config = dict(
    hidden_size=128,
    n_experts=96,
    experts_per_token=4,
    d_expert=64,
    d_shared_expert=64,
    moe_layers=[0, 1, 2, 3, 4, 5, 6, 7],
    normalize_top_k=True,
    balance_bias=False,
    router_bias=True,
    init_std_router=0.0335,
    optimizer='muon_variant',
    learning_rate=0.0112,
    beta1=0.95,
    max_seq_len=512,
    max_steps=3859,
)
Below are experts of layer 4 (counted from 0) of a mixture-of-experts language model. Rows are named router (the router's row for the expert), gate (a neuron's input weights, with its number), up (a neuron's input weights, with its number) and show model dimensions 0-127. Each number is 500 + 40 x the weight over its row's rms, rounded and kept within 0 to 999. Numbers have three digits each.
After each expert's rows: "gets" lists some tokens that make up at least twice as much of what it gets as of all text. This comes from a sample of Wikipedia text that the model never trained on. Tokens count by the router's weight.

# expert 68
router:498544501515424498438469492492564416508494488588504495469510534486504520567468468491474469487506532516558529530507455494605579462486482525511533550543405514521488497526553450465517500465507420483558482483441519521522507484476480581494439552561483494514528533451532378441505584477465526542487552423485501427561460490477552475560499472451469504437500494498531487467493510495533529511506
gate0:429509516581491491517501533510553539554489494477524459427567530531554502566463485498500459471427484465487537490527507528514518477531560525542562442590506498528466554491500468487475497549562472500536466492506497610476524500507544506493495473571447456525521485466405467440512465538479487521475537461464546445521505482582473449503454504419468506397493493415477531483476454513540486560439
up0:554476548501572532532452413545551520473487544535550524496557542510446500491443576551530497499484565453522489482453486522475512505546539458569484509453536490494495512414488463590442546492462431511506540509498537501572585421419507541434553479535515490520470488499583463519479458473585522491483472502455495494499508575451459571513511475526474513522522468509494529514495535456466533572512
gate1:475454498457519537523523507566465559593507515504455542535543490533500518516419444505470525472461507516560460532487498492577581466500489500496545523524500507533512533515506470457406498596518457603529502586526461509512491544436498478556478523503505515592515532495534444426480453471437550534562524482567496480493541500465534488421485485480476417580533543465532513512467531465477515485525
up1:502464438455505495482439463473538492494477519522566524481437540567464413461498530512435493488483522563429491517435545559480530483444485572508478489506510499516535415525492464423497506479577459487529429443510440467462477484538463466488578494490532459500502495448495490505478492542576464462478470496571529447477408433477574511472499501580551488423465462477451530485492482553520468485542
gate2:558510574442495522586507484490545503496488476485477497450483474475522499541513548508508530524562431522522484533517547413464462581492487443556507512588439463519514550539549453544559481452520496479503506490518491465486469553573493487551489428547438476499487504418510462571517571565461418522512462442492455557519511505545524471503588530480500561512494524535442530554507455442528477462516
up2:568453455486495510532569527466482552512500450460453412474519477465535523534500555495486483468555527495428465488607521523505517531456433456495493493538485505490546451405518476526580525395480568504516557506532480567462507526519468528480450551431569503510537468517551514499503449507494472513510492456425573422522527528500532468544495509508455504466486450509471474574484447470528425528513
gate3:583536472444571495441425531499574488533560473414598512507512514557462490493422525521515492484526493486520595496480500524482506527527486511501486520460512556490443487468542585504527501551564555556540448534573508515502515494553480494443491526441499425458493527394582535491553483462449517466561492518479492490500471494459528545480492533519505533524501465500586539491472565471513456495514
up3:484504491541459441497535498547429496530478502555527521524525476477514410432530505507622464482524489493524437483533551527565430471475489411487501446489466453497519505512540515520520406465538484526505567504472470498514461494514486501405504526564470492511507499522546539460433541546494558503457475490474528523452568481497531496436491502539579504528521542514534420444392437474480471480450
gate4:545504477490484490538461450450502524455486492507541493480498492512568494532521457464441454543558488492506483471467458518495494454464496499507491579588375532508494569394535479454551512502553488441535487476518516471532456505529480479502485516470529438497420598509448529535482538516481482444588500470540456474561579508470582533502457558507565575445480460467524475514504512511470556469496
up4:512485514539512438451470477462497557491545509464510522522437464545506506536495486493495502583464484477399497469477450527484511479504464517454517555428462542478560503476497500516428568510453435580422500498521570534478497573455454415496535502475523509511567497482447518503487519606547471534556440541484521500470452491474465489554533534458515494456586519514489444513419512530440510575474
gate5:458497482514511489502434533543506521553406510529508538522488527537580584548490530522533480464496476542452531471464510582527495509475483458486517454493538498492458511447486573514435469536492518554486436460497472468569553471545498530582536473504410549498535448415504507498546484550468504480431517523528541487589587469476496501506527493543412489450476545422500477513451541539559476476530
up5:518491515541414483481508505422454539445498540499511525494488485507395517524528507490543446517382515516516538528463500521593577488470486502545461424463408555516514508545487501464528438500548483503501522427486510490537473472487526467468491486545408487530527508505441542567543440470526486459487404516468520438519518519531489493480531510477460506396512542451551497424434507523518512508494
gets: "p", " p", " d", " D", "oc", " sp"

# expert 0
router:508463507567525475466483538483476486502548526453537495545513461477532426472407508487493577550464493509530513539562448549528442496504435498497509495510443464495521488534518477493482510482472503479429496542466539485503482470488554459492512568471540487614534470480585548506438579560438522554529574542491483443495418531539469443532461487551410572455490505500522516477499543518481427559493
gate0:488470482479546505546526490488499535530531461488515442518487533420515503420440497456485437538477489553480479562477539548518457489502484557560494510498443532505553526490494426501483476526597512634444432518515480502505491509473530489451480504488557507502544495515512548577496470467445511545496541419514423458480579513467523501542437499486472518498473511569486541511609466448503409489529
up0:551470483467503482493465544499469467497486544506523529467510528485494462454544497512510493425480437490501513381466460553466537461516456472491513527546518482528544509490479481491482467534491543520481459504517543544544497409529506574444482504534530528561503520531448454531432440464472478495581559401459537511532504465518541478477543470510629520473592419529506523437503415516539496465556
gate1:479482562569546437544590522512483521506553484484549435486518562518523499437425447472478443428466478522501406541513389550609572480511453512479502532451441545575508527488526505471522478487499555515472430547547469497537494480571507468483524505486529457480463536466483535511484522509488524507546508410519472454452519540530410521505482485497466477530490479508495500503505531514489430534449
up1:461508472508537513562501520541508529486524481485537534504527551558420522438487553515478479484468448463442486471467483547505491402522464500450497467508515508532479433527487530534514481468523489542490462544431474505461521476486534524497490585510513476584470480496536440531472479510556579458396476480516532524571448499424559524504492439454450469483498473477380599470467456443531453534482
gate2:504471501484585486508438444567498515509564517466471487471493570434537489467525527457472531521379430483451486549523492474495475395481507487519492564577522536508484520510451440509486484491594532529463512517528499525500498516518521497485528563449540558445460444486510522567468508627484497555487533517479513520492491481520462495558553430535466476546487423484510551485469505522552527555451
up2:517431490515441486498521485532518530517472552539579440581537452406480517488485540540495511470497539472590450549521519521478449492479510542606479568501539475525520531514498528542558436542553426537459541531539511487533477473507472572446569494468636540449533473548438488481492502487485488484535570460543485531550455499508500501494475453453506494483516480446468515468502514483481462478572
gate3:465473533509562474488460537468544523457470512517463474440451548494520509484420509490523578477497500541506495540462479489539570493468498464550576494567387537525518531477482425436485498501509479436469495486496502488545499510532432391465467423437495514497475539506504516508565563498547545466510458533471485447503539489512444448570480554465495506507504522475508585479521457498385468534439
up3:484490409455537482592478486497474492505505468482435493490474461471531529530539443560497448502580448482469543533610491548531450504524572531484476528455429468444468450505475476489447504475482562506447468518535463451525490495508469470525496546592473542455524497539560493550550497468506543522506439509523447523434594457528480507520514438501452534544531460512605519481517515475490498514572
gate4:519457542518504514580484544449577483500510503483528465456511524478461460494511568529540500394541432537510544485535543487503546466448474532596549517550468510548431483490543487494470566483529594519477499539552485542523515523436564578504524538420574577483482455460487469513539408475464531517535460505496495449478531508549561471447512525522501521511568520498458503505474485514448447512537
up4:550457507500522505511525410441491459440551496536474544512482516508458495489473500506461507458579494535506435483582490527510489508553522526532526452624431503467480553535558449484406400489480570494458489486576456501486506431584526526472504491507464451476502547505446462582425521507559479479490515448516425522423517537514507495489491502457502483504482517521551496493476499525545486483573
gate5:584490550544541532558488536525487562462440495489570413487499543482523489457454481498509457513441440486514481463496491559501579494462451498490548476548513501516567503510452497482532500579473417552451475485540479522497519542540485508451507421437505493566518411460507490504500523445502496586534467520444508500541583483603530483493534467468499518523490489538468518557519424501518431571490
up5:566487487499468474535500546500487551467440550582492624455530566533529539487495489561484507484421504507536489551462528435525511481482470554500435457502562443492507517420507447459575440493538558506501504455424454456486489506552485488578513483583513474418432499507492508506457503521587490508520571443504502490514444516455495482455493513470530469447510451492521492538450469558466491529488
gets: "i", "am", "u", "or", "in", "im"

# expert 79
router:493472509505421510535470507519492446585497561475501570464504467536448484529463443521547526486541457432437391441547449525510559500542512473509493524581504473539529497521511556439508431470491534534474561496499534478568507531536563448505493494522515492507536484514450548496539528479456523487554510389513485551510505466466432516494521408461502578516566459524518492480477444439516557467524
gate0:422465503492491535497418527484416512458442437559419492433494531531505453514502570481463544497544573506552472565465521505471453518518558506492512495504475518494480542479563475536495523458465543541499542544469577466488532513528535467493520482520445496477507540389539508427477513431462471481561541465544506477511521503444515430533557490479520600561480587516466543449496535510525487521494
up0:434463482498517545469495474540530548495570466521574469486479533538513483540484495485457519509473468529574492463515505473478472514470508535489515503544549504462506440515473497523599411539489581494502417507492490491455493483471514458522456477447529537578420562479421494519586411510479519502513512585495545562452494480463452517516480498406436453470479531442543514494552485448462432452511
gate1:484476470503486509458512464584535458447475518521505532487539424527485548529423478478497552543488412548463494430498464478527471467420511483527484513511500558487484555517382454537451399432541402445521495531550509470500533465517537489499466499501457473550502441419512491529458490595482539500452494497485444532500466523556484483493541521509553459486534483474471541485521485516510471406448
up1:537486476483506459531516457401475430479502470503553562470460464509481555469481527506446511506540508503560492572490452497528515540504472533525523507458520502545474469583495530520451421491547516481475530515462475559493441482499493530557546467433534507539432565585444443511531486515503500466532539561489472454563540429448472559483438564424489479529507497513485463425526479489465598558467
gate2:547451489455529421591506505558448504491427509491484572522477448550546527526555495508560596387513525478427555523519483452496479519492509562521527422529520500535490456483511491512482551453446521516391569484495482545498496506466448427526512463513462489478542517491496439418503526541521555474521501483511518485563492452512436520537482441481488528496513458559479531520474488480541482581518
up2:506495501478534580568474563524498535463468494574502521499461552474545454510544440464513554511573511444512425484538496542472514545454522507468495471449521534446512506528572494499502471505555510449568456509437535520577500494479530540545403473506468464532452600518533514483508543466466455482494441568565490520472482452443540496469456550505496537501558493506443497511531458470560523597558
gate3:469561499503432521463377478375436551507504472502477463540537505424427452492395522567462460478500498481468450471487450535489477509503522464526530481482531477527495514498490487470522531434486485465528465535548517556512588485530479567483572473462517495561464510480525447491511548562514499490490485515546458475456492536466497584441489437481490487508498458563541481478522519584519443472517
up3:465548494523535531448421495486503443573462503523527472456479583523566512500427479544506472550555420442472544513487468521522553497499525481507502527501505505438484521417520439526482439504482506474496409522505425497473515500490410538441469495452506493506474535500528478520539575526487537541493475495444536464496507580441471524491541554520488577467432515536469547413534530444508430433502
gate4:529544496464431490518485530504545501561512521440487447583509464529461491557482527414540500496516512434496455509491503497462519513491468510520521510505508453519518482528450577436566510502442461571543491389486605528550509526527461434465456529531585478436569494533545499480449508550470548495427531466496538603459518510517540449548514512546479514503498459532485525504523500544502490560431
up4:507432508450524488471477509437555499491503513543506437439505482537525400431519478556481510488495425439592491507512464575460449500503570547539450483528531472518520446509432478464540495565482570515456476495507489510542472520458504558503483487551518546540475495468463458458459514456550549505570492446457443496498473555518466545586463535434585520514555509475526476484435488468517498430521
gate5:517487553489471598556441565477465453531481538522520369589465468498475570559540496516555506454518504491494520527446437453498516485530486477456494435498583503450576534494519481579440476491552500500454524443496587523442534482518533451515491462466506454572462559503482524518452490477466513547515454555477549503498521467536489546507527543511545493418461543541540499531493474497491484496519
up5:528512571493529555419476518449462512590486488464451499488534515539494432472568507550510452465546484502599457531480520501500511477503589567537468459477444542492499434499578527474430471502503573532444525579418504431509424481486438501497521549513439518520458516453510493457532488428528478507464481504498536456482511493503449534481479495533438436468499471537524418523500539481468556501484
gets: " was", " is", " were", " are", ":", " had"

# expert 32
router:444422529548512480475491608483497541504531520521567514466554508471458529571498563484524478464491572475544500475609466469485529511471499554520450542443470476461483461528528472435465562496547475426494503459470537494510440447556579499489542454547469479506528521513493522463531509454489516485475528469489469497529453468526517552495499471549551489513438454551478385480419489419489455539521
gate0:449501533548478492587479557468558532535548492516534557482488545518521518474523473481555532492470512492502482428522517487535549493417482451511535529488424480506437453430481461469452470438506523621519494477541496524514475511592528435511494422430482432437543438475462489529526445472511507514480555407435431533527481480474481457527464528562507458538449524488500500463535461537463500500508
up0:494517508489560470476499548429477518525475515525549475515554479425484409537499477550476554530523443443515467541485495482459490478476458487540453510487454485471538521469537513498536523520449450414545471455453493570537458444520399416524546501553553503556473553458483538474519517484529537463539476463451473551476495488467482491513500526449464477518339491429499443482507518503458540513444
gate1:475490511521586507446437495555517510411460471465538536437550547464496473496487552479394537448493449487466463482513485546541495464552537462565489515522441474485551427482595570505508497484447519464493448542507569482544471462489505514441477483508549461469447502536501518548464516462492512496607568523450581462498580515518488526504533492482469528567463520520502491540498471468444449537488
up1:415507495464493541527526461469507394496543516416521499463460523510461428437558522559348553463551530514427497462539483518450492476473507479506455520504522466540480531480425518510455500514479610540528519555538588494488533517488536563454546564469530469521488513490439524537524505491482477546487497479497460551460513559519520519491520555515475491504494523525549575459484511501475517474436
gate2:486432528478487494512435417526505525457461483486562453537555487495452547469529460513463460471466480478510540498403482478498528566515498466559562522534391455573494441497595481503500498493494441475512487516465470525395509461550605513538485505458459493482509438473456451544499410470508501463445463538453544463519492495515541552507502565485477544524489524495488465533513475535545481572510
up2:548503469554520520525479484496527515500550541504512539449456483467525555545501502503401470438493502534459486523503551530485424504458566477453498508572575472452469586556521498500529495505583491556516453440480480589457425470485498582524499584520502447513539456434525539531551506498512475486534477491500495556494462516498500498443504385499467563523525504441464581506435515538472487533495
gate3:491404583498532467473494504460460462513520463441439498439528484506574558523522505528468477510483518520458427490575529550512514574526513473465531528590461537436473437511472615486482500528530458516492417410483526520517431591557542491505597487441492489524510521499481504470539543474486529482528546525433501482490505506494547559490484500495505436497496475517455507469469534510558433474510
up3:537550515417432464532491458659526484460438484535505491517520462482451499432476492508524496530524515446489499509541501495449478517598559559460597486427558495429491527567447510503558453517474489500563443500494514457518450444495511451451434430492487511465500448537548505469457529487526524519474526565459488503546526492512500478561531492498549541521506454494518532512494521444510551541497
gate4:495497490526507598536529468490506563481512519504492520519545544498589540461430542588484481501488478461497493468542517486485512393414551524498528480504436457537531555525533504409493487501508479471535558532539576516514504495542535436537623474496474493527488526506491506508469448492477507499504533483480462420493451460497525488496520529512512522395412434442515481498481522398547458505508
up4:518478540494554516513540461519549437510561571572412555479588467472467493510571554574519548516507474596576475465510501549491509540509544542515546441443505538474508489564514508520516499539516526498473511473453539528551481453511472487465464417493555460501536523451489489534524469495498490493482613491486485497472439425445468436500475501464584516488467544486468578554488491500483494468452
gate5:526474537547533533525493478470497490527537538490472496464459508470500529582471542558445465599511446532491510506486488439450595560523498434518522557467486533472510440502435498426496519457446494449440476424511599559546522466529580528512521498485533539486479508460460539536527436531454527515497547512437495452470524518492437531467471451488507479543556426524541508498522458556472489474408
up5:536446455489533513493417446464452384514536496502530437494497475522558441466478439476516564528528526458461505545504504508484471502437507485416466521477470531501467529551510501511445464507544548481473479491527549543528526560422465464516433481495464549507491500518511479495504596585485538556490478528552496485561451475534441449513531448486470436538428497464461569468504551477451571484445
gets: "f", "r", ".", ",", "if", "″N "

# expert 85
router:462525517495459542499472512472575509568485535509502482515540442453530426488576567546534533581442529443490547429522501525594513523530534505470552442479471506548540494536557476511458594515475555521572511466482578498453547488529552531446463514510448527498508533389446463533530486524472501536470549516561518512467512543496477457499517463455470485516444524485501547585520468483514498470440
gate1:533540491485438415457505550466504463500475478509543434499546473502481524471523568547484442561567525525508530460592462572471480488538503494478469516454516436517547511538483525491507483524578480515444418482496433472455541465528426502571523546485498514502486505620441507476509515516517498504447498480490478499556443503450411505511545489474550504515533442513553486429518617477508524466494
up1:518592440452496533466474481509478444506423493522543487515491527483466489478505543553486522463557537484428509481601570562463467458548503480561492520446525542538503481515554488463544487544507483486529493539439518544535504504520497580524423457454488511399453487532441533515479496507501490522483445489520523429508497508537477586499477490427526462446447466431453557400466534484476546464483
gate2:526418488483523459460460529442524579489423518487551484489597536455484501446523507518433515570507500498555551485540459461432509554446522483480611518485496499549454509481460465414462507448513512468596478515483470542482544469505468514536547468539538497616485534460530502493562507504438549535487451496471516508495476533517502504563483533527491478474510508556529519465505453440472564574490
up2:444577510443497550521460544499490504541498529554462493475476513485453510513465514454461456475509464507516452473505429467536536484482537480524517393469507488494511482493480441549472436529497445556512468503449442552555455462497564505472585453445417508500484439414422488549546492604434557449544485539482478502486488541472470426462502530522407462488478515503545526477482478492501493511437
gate3:491542487456544497506540449468423522510447471530506439485526441499444525487465476453451469474500513642543495486517488544434479516502521499473469604499560531522512514496520489426515435589511503545467457472525519516492474427513528540509526468458549507552517530468520491537547573486489464428490535613521481520449543546546485494497509514425440511515473449558480433506541511521495498568487
up3:507489487442495474424496460532447456488434459403515535581508449486519515480457474512436548522516482513498432407537441479530535472441514515548511478523494463413494526558468458522511483496422515533500545509488490507513482501530469522549495505478512491550486426448506491495545453516527424446539521478541455596498551510495561423548563479526465518477507462543471552398506456470559482460525
gate4:491582520544472472508501504559552480487522473511533452500507457444500571537612445466481590505503464442521533511569515462513554470445507467414545524539453494528463594473497557481489498462567533559492465548482562509499456530465475519494511488509478474461489567532524498505544468500505448493475499542493544429477544604470520503497459449416563454507471477535452517533551522435530503530472
up4:526467392540480548550532492566546488413461481484502456567522508548505570507492491555533417497469489514501442541484529574430419509514469470505416507499524552513529521499514487475507530499459469510489539420462460514506524437487497548474505483507589542514527450580487413462503605494503518486482467538522467485485483505457505490548562458567497478540529549465486484443434481481503475519553
gate5:525545434578478510498452444461470532466410532550536485521501459527466487462515448505484497525527539402599444495454514537449477562470431530433545514524457458526516490451473520536538512482528572428494509404514501501491480491519478450480509514527487494546455504449468453492512523552425520471474533551501454507487527506480450534559506534535513559525462455489453529464512508606469408492523
up5:521521463476534554553479549553485495504470560564502465487526446531575531435529449525453462506502500452525435435479504452486501550497510426504519476522500372477472560516455532507504551550512521464424458532506487442530535444511487471514493506505452501549490519545443450531605419481540541486515512488467499512487444446571435556510489528444506491533536527485508419450440475492558529483474
gate6:487526481483453474433532536507530507465464492506515452562516527435452458437529548473487504494536545454539473495489554520507608457517522563485481429548482484480478445490509466547520473423342477475471512497507513603547448444547485452512529528540506484493482429413484560535532516506456515520523490481543497507509530447580474537464525473498528452450501506528549508470483473441559523508464
up6:474520478515467463572551497516507545457536527502426431522487514480454474476566474517525524472519468557550507450494485493580534457493502504540456490573529396495534535437492463451474491565502529517473490461502546601521479542425531534503609539531538484453478501492534502457551545477513550466502500557449510495523521451421416517542462508508493534507422508470441453528497454510568514462449
gets: " | ", "–", "; ", " ", ", ", ") | "

# expert 89
router:469503509497479460467467510504477493564464504519495478483532486413463566465518552491466528499528510527522589501529450496491486555526646551507489479477506591549506446490516447419495498556497582506512437479456524513556545502468522529491438469495508543550537469486480475508498512503497520544498583395528563512484493581431521537503483545513533553509410534411501496471490488472460547504496
gate0:499483460490483501499431589558481539497429480426464482464521506489469479492479524448515450449473428465514469474523411424503591469509497519473503449534433546512516571496532438527510474504492488481554503524620547533408513481501556513490529428535475507504550493514527449490482466537504516474554544520518537508451506585422457487542485515482501453469480552462429471505444559551515508469518
up0:497473441559601539489474495502522494557556489529501468549469529450478536515586519483482536545474507439407585566542502501466464489566518487542512543515421473544489482427542466507510442489451528523454504475490515497507516498545443549592581473472553530467480477483510488531534500475560528454521540490484497437531497546500473543560472536445516502494447565575524416503512441523444524506495
gate1:458524437475513459515551529527508506545486501511509537451475535531528514486461527490479499464525477529476552500484519487472525469489546547527464507575425559509489491548459471461484512558520517629577473472502548500514548476433480419485450445432553491466501477533413379479555523483520523510506549465467520430428515530451487518475517537497482529565471517548500476502392509438428511509514
up1:455532424519430546512467446472498521503530487486542487511559503464539428552566507538524466551513492483485535556532519442479469429466442518531475519486530537522540495447446463442423510502513520526513534443491486505496500432559458454503489483504535446489454454523520446557446542528480498447545504458482543544376538529576475491498487524444584394510470493564523496485522565512485456524531
gate2:503514544477533462536421551496470491475459464429497571515477469431456533486577469456540455463609486466500464484584534546511503466415562512505476496519515538463484475415482501520401493451456476535514483551532555549515538514471480411472435505518550500475498547437526462550538515532465492470522492466486460461480486559476524477534514484479528485500438555471431431439495483478455488525457
up2:533510455466487465517452483504473562492403517486527483484500534481544525396558465465522516500427468431530471540429429483491528513494522510471547384469537526509511461458566402538484440607523504505518527584527497521547480466444525508451462516427497484566512521495392507561491534499528519479467487513496491519479559488482519524572545529483526530513507541561501476453516496529519514521520
gate3:474519488490496492502509504480487484436530516475520459501554551491471505490525547517510403467565464391502488455527459493460495450575542509543555500526527517510528499538455491492497543456482620511523508457466535502507567393444446515523460485438491559548455503513503527501451521517478528585536499456490540518453501503493484582520465465505590587524518484448548504532474438443477430491438
up3:503469540541520462491510459464555473490517545580532512508519518465504458499532534393509467511448522504526473493412584555491550428483523470502460478518560523469444467467492535508488510522520481515433488503436497492429452549468547512420433506513475529473475519502482545552513511533527482552429471500445443534437418549461429564406557526551450544475472487498462438474471535483500455497495
gate4:481590526441527521588493538507515582516523534526509481512475494544466472422523454488478406433534469433557475500505512527531502541482496495430555467476501500545579444524414504475510469539552538477508536438487490590467500504462520563545587529539517543458507515505477476522478522531539530532502515531479615505577514514415475462501545573519508464519467481523494496536561501485458524506492
up4:515489497412522536491511544498527520515434516507490560574485511560452575447585538496504450542497494459459518433453501522510501477535507516443481511510500428502515514477493436439532520520454548478525538456464501509473442535425420455484432489466497545553530570450407480485464437505531479520467562505511401408503473466553530512505529477543514434462461538513437526478554498497503506496459
gate5:471432455438479529502506539484431580437499445521514435414472474483474514525605454479471467445514536417529526512492546526498504451450523511490500451551494492448483494536508493419450518481531504462488485470466526446486553493558509496432458537466565475460491476544528525501484516478557556582527495472554575472487594495435509500528537524458496498448492425520506469560541505517438519443512
up5:508452539493522526533530464490522592508556524450523519463466488478589489520550508580505514529556499528490523461498505432494497454486540521463547531457490469511535577474428546544570469547462478516497525502480533431444491520430456502563478513476463554483489503586450497574484540460493475536505564540536474551521467439444458445494554498538545535469510505506488490406517544600552542515452
gets: " ", " | ", "; ", ": ", " in ", "v"

# expert 23
router:449457549501547478494521494552461527465471523436467563437473505568554471517486466478486567560474511523553541460480467530425575587520472538506566402517560547486493559467448470507528491503512519483512510491549531563528524547500474473513517496429550515507512519536494522482443476475502518497484436523398468559446525538515454459515564446510507479540541538481525515424503580519444567493548
gate0:426498549465524433501506523533449479527466533514543563440461501516533565423508541478460453519512468520469483445507452522478478501542418479474597433590578494470508518428470507519496502537542495519574479475515498537481542599537451476486495488484481457537521498464508504414450513461547476471536494459454472518531512478474507477488500392566535430536433479482541504570474496549537502505487
up0:505448493468550461574465502481540534524515624496438516478438477497574521441517474519550511475558540509515504552461487464447461506471469547497477543564489483472447532439455473501437513537529565479458504493447487488497552569511503501497465521561509441502504449499542549496536442501466513544479446521510481516450532618462506478529515494547430547479512564486419472538559423494483448456460
gate1:496495531551496462501522508539417508396531523498496462498441504447527522455506490495414505605446447500471523505510511509500522530526475467479576520493488615430529560502495533432485495509502494565525523471605517516493507566503492479555506491496483517454408493480520432446488597447425547482485486550467540512505567495552489532465457466545512548498461468478497540509425510508473536512475
up1:527536512483518488421472471453530520469551436449563463478450509528448559495503475513569482531483517427510571510468503428510456522539542524458542455537419508450454564476494523489482475532456523462501420529499421457533547478535513464572535606522430467498468502445493556468530471514477496465462518510493432480445505476493490478500540512610518497558443431494494505454506554500492550461530
gate2:481412525519586482531452503462486535537505504467511437476448501508530501516442494487469533481453433494536525480425505464476547444490448579491567429471509513501498532488546442526529484478490495545522463539498563543498475542535509433442467527515562485466428495421470487480495580477440507492527460505442523484494526482577504502480573401460532520521491513476432464532554534447456576500573
up2:502501451536550508579493479536565509515515451570512518502580552500522520536458536507502552507500474575535478446458493579497561437558516561491504436485559477495536507522443453463514584458532442518517505507511504415502436496505519576548468551440493451436537510474473510518589518483537420506479504482487499474450477500443503541549469468621587499489510482509495473520550477475500482490480
gate3:489428480514535510478535521426498544567477489494523442473570475545515564510477445495470509527474498476447530522519456574553466572522435505492553523555488531501599571495447500509478448530524533461524435517532580516552548492502491473617493468544548506497571505432465517460572584535494481516501390458504496506460525543491513487505487542503543537491527464514444534518527493507452450512506
up3:519541523522522433443570533418512465539525450489466497432543483458461499487540535458503508518500537449535557463500453446542492535535510493528466470483545470536500512550466550494457538512572553535513444522539507528565403502467510500399503524486520505447534514507540509512474448532587517537559500534485505532535532612431530524499427573495563484568540505461502512521457443440494507478529
gate4:503482477446480467472502477549472521498539522436453456501499562538502448456555474500428542496502396533574467465504512484478557509532529455515559457532467531453505467501437504485454506447452492465552485471508576470480542548526391474527482535511539486551503511386532444503510531513501550543609475478515530516441560562477488472456514516424486549517491468542558467535446493504448517522473
up4:498510480482431528517515481514523433522482452450533470496477514497494551511502535488535524439550516533472548524514509563470477570454575471534476565441514516530494454436473423495459583487489518544516576557464470459549496565497583530505561442512455499443565487469491455565475532537565507528464525468485480515519438517466487520444435478513413501484547466573593493519454521478534470474440
gate5:516442505523494479572526528497527580487456445500519600393477529487513512445561503451472495519460494539504513438498492523441606419463481577553504443460491520488488488500459491485533525559516541510487517442471616420434444489568482520496475490484462511513522514473482552499492499450482446464579474564477486469522502522475500508555546478463502501503517489461471507555529478484488440586527
up5:457474502474550463541556446414459524561502521546547489529512492483524440481521505543455523553511502560522498505489490484497511424534475490459433495525409497499508504444580462466474457484458491512524479525446455457537509561521419502469557508507511500482425500505577470495386497450527520526550475514474503535602473524526510560465594477477468468457514568565503470524483480482584523553512
gets: "ar", "o", "u", "a", "an", "en"

# expert 55
router:481522467529496543447499511455442491494479526421492515476543473466486444536493543464453525519478535480441485497526531536520530522565530559476555481456516454584537487468608465454454518551433499452498489509493568472483563503540526453441437505534433478553395529562534503577567521565522444537467481476467479543498496501527573536476450483536467503513474485447490424459525451470481524542478
gate0:520551547468531539503556458469522440437520477470413498537506530531485466521501459546509502504606560459441489587489449549572585435547568485515496442487424564490573555539545486455483514476541487488497465520518547513480524455478512467469494403485470448493555509529517497551506503532549425456491422527548512439514525546530540525494426474500504522532535502482498526474556506467514521498474
up0:546473517498505469492503444477442471505536564381472569451512511486589516497443526521493460486514514468523489527524488459549464500549456519463532435470503525479490461504395558513487491489489509505543532540467499465445582498504536532548573497522499511475470598494482475437525474489555448532566446521475493544474491489431548494538537590495483531558502498459522436466488475549470448593447
gate1:460508467500542560495511453427478484543528495515488492458520549430552515442519460447458512504506376478463431548529502473503534499609486511523498510506492469495528544448564481443446502486487451497479480464483485588552482448475491562523462513503490447473420520480547504491544500526448439525593494503526593502539493566534452485471479520498482476551513464499426518550492537476569568530455
up1:503566502509498494415570458459483492483485452484452530421482461530572470501571516470460471431535467491493420492485470488529493471463519438419519488467479501518502485498495498568500433518436482522464542483406496480513468508460534441471514502518511452513583499545529478539482464464529560529528498500503454528514544498475382548482530402478582489544503529558505564479535472474453433556479
gate2:486453464576578473609464516471454511530410482485493481532473586467608451509498467504531500490497452435483497514539496537481437531520589515430549537450510388545488541487504516487502395456448517455554500488564517491522458514503549435468493497506499514487478493462457555528447484534498449504480434478527518550501483519485485567438490499495514563449476505480481484501512508500475497574495
up2:471467436535488496490569485525455533489585552527492512463499526477472478511502492535422491532498468523608562497518457529479492511451451543546526507534494510576571510460451494524546429533510569471509523523463527480521448502409502551511542564464551514529507466488524516447552448489491474488586515473558445483477546439492479515510560365488486472474534462540571559492554509462471504505488
gate3:466512486537495505473547457469523471501457555545484485502559530524576499489520502508556478520508527497430506459544557487507502574531504590531623518436374482482524433418515517530442494482497469524461522497541450558494466473517468475522493491456530493471500529540479462431483477477476517476458469536473565535457462430452438477477493464517430520520512395466515513495413553446486488490496
up3:501493482476520512440399611535505430482513481413503498533515510520416465486475532426481460469493502512520479523521557496547573486520492556529522513505511417503559462496519471599489480474503569495465482496489473489481579436459499513553477454508567463462494473514477518442527509504498579459556558524507501526514505420554494550483506508556551472497532533476534457549550531498524589424529
gate4:486495494482571436472559467470476560464449471517513513513513459602490475496541532429491510539512507466560550519538525534530551449522499533519479476463507412497462441516559502399450497513496517448479456555450518506472501538515587485557501441526455541512482570520457506500446493487377536495500593554427465446475542476528439483501518479520432475549489509496494474494481494485479528550559
up4:488461412534495474445473494497434528567592446451443576437509523498523503503499498516531523516547435463444489497430539504482539474478515582491548565440495516529457457515567511437518518525542510469556513499483495466485472520418431501507613436526510537575479507491496535500470443517583478443480509494514538464462479552503599478474476516478524500508552469449464529491485442502517472504462
gate5:510504427551543470489484485507486490549486538503462507488486475536506590476463517506513398521458512469454419549548539523528573451509552502540537535450491488502557548428512481448483507527558446515536500525543510533474450435479525553464534554502415511477543509564464557532498464537500554576488465594498471534539433483461477486528503522508441444513542498438559504517528542537465488402487
up5:484495520551505514482527490432584464557453452576515557537446535440463519471480530533541544432499544546537467511471542469459452464500489463489603515479522549400437455520499525509554500558507549424436511528544525433492459493425546487508449496507513553538480552510496474462507456471515452488540498511533483476492476564517516465501566504522480493522513528528563512483447465567465455519395
gets: " | ", " ", " in ", ": ", "j", "y"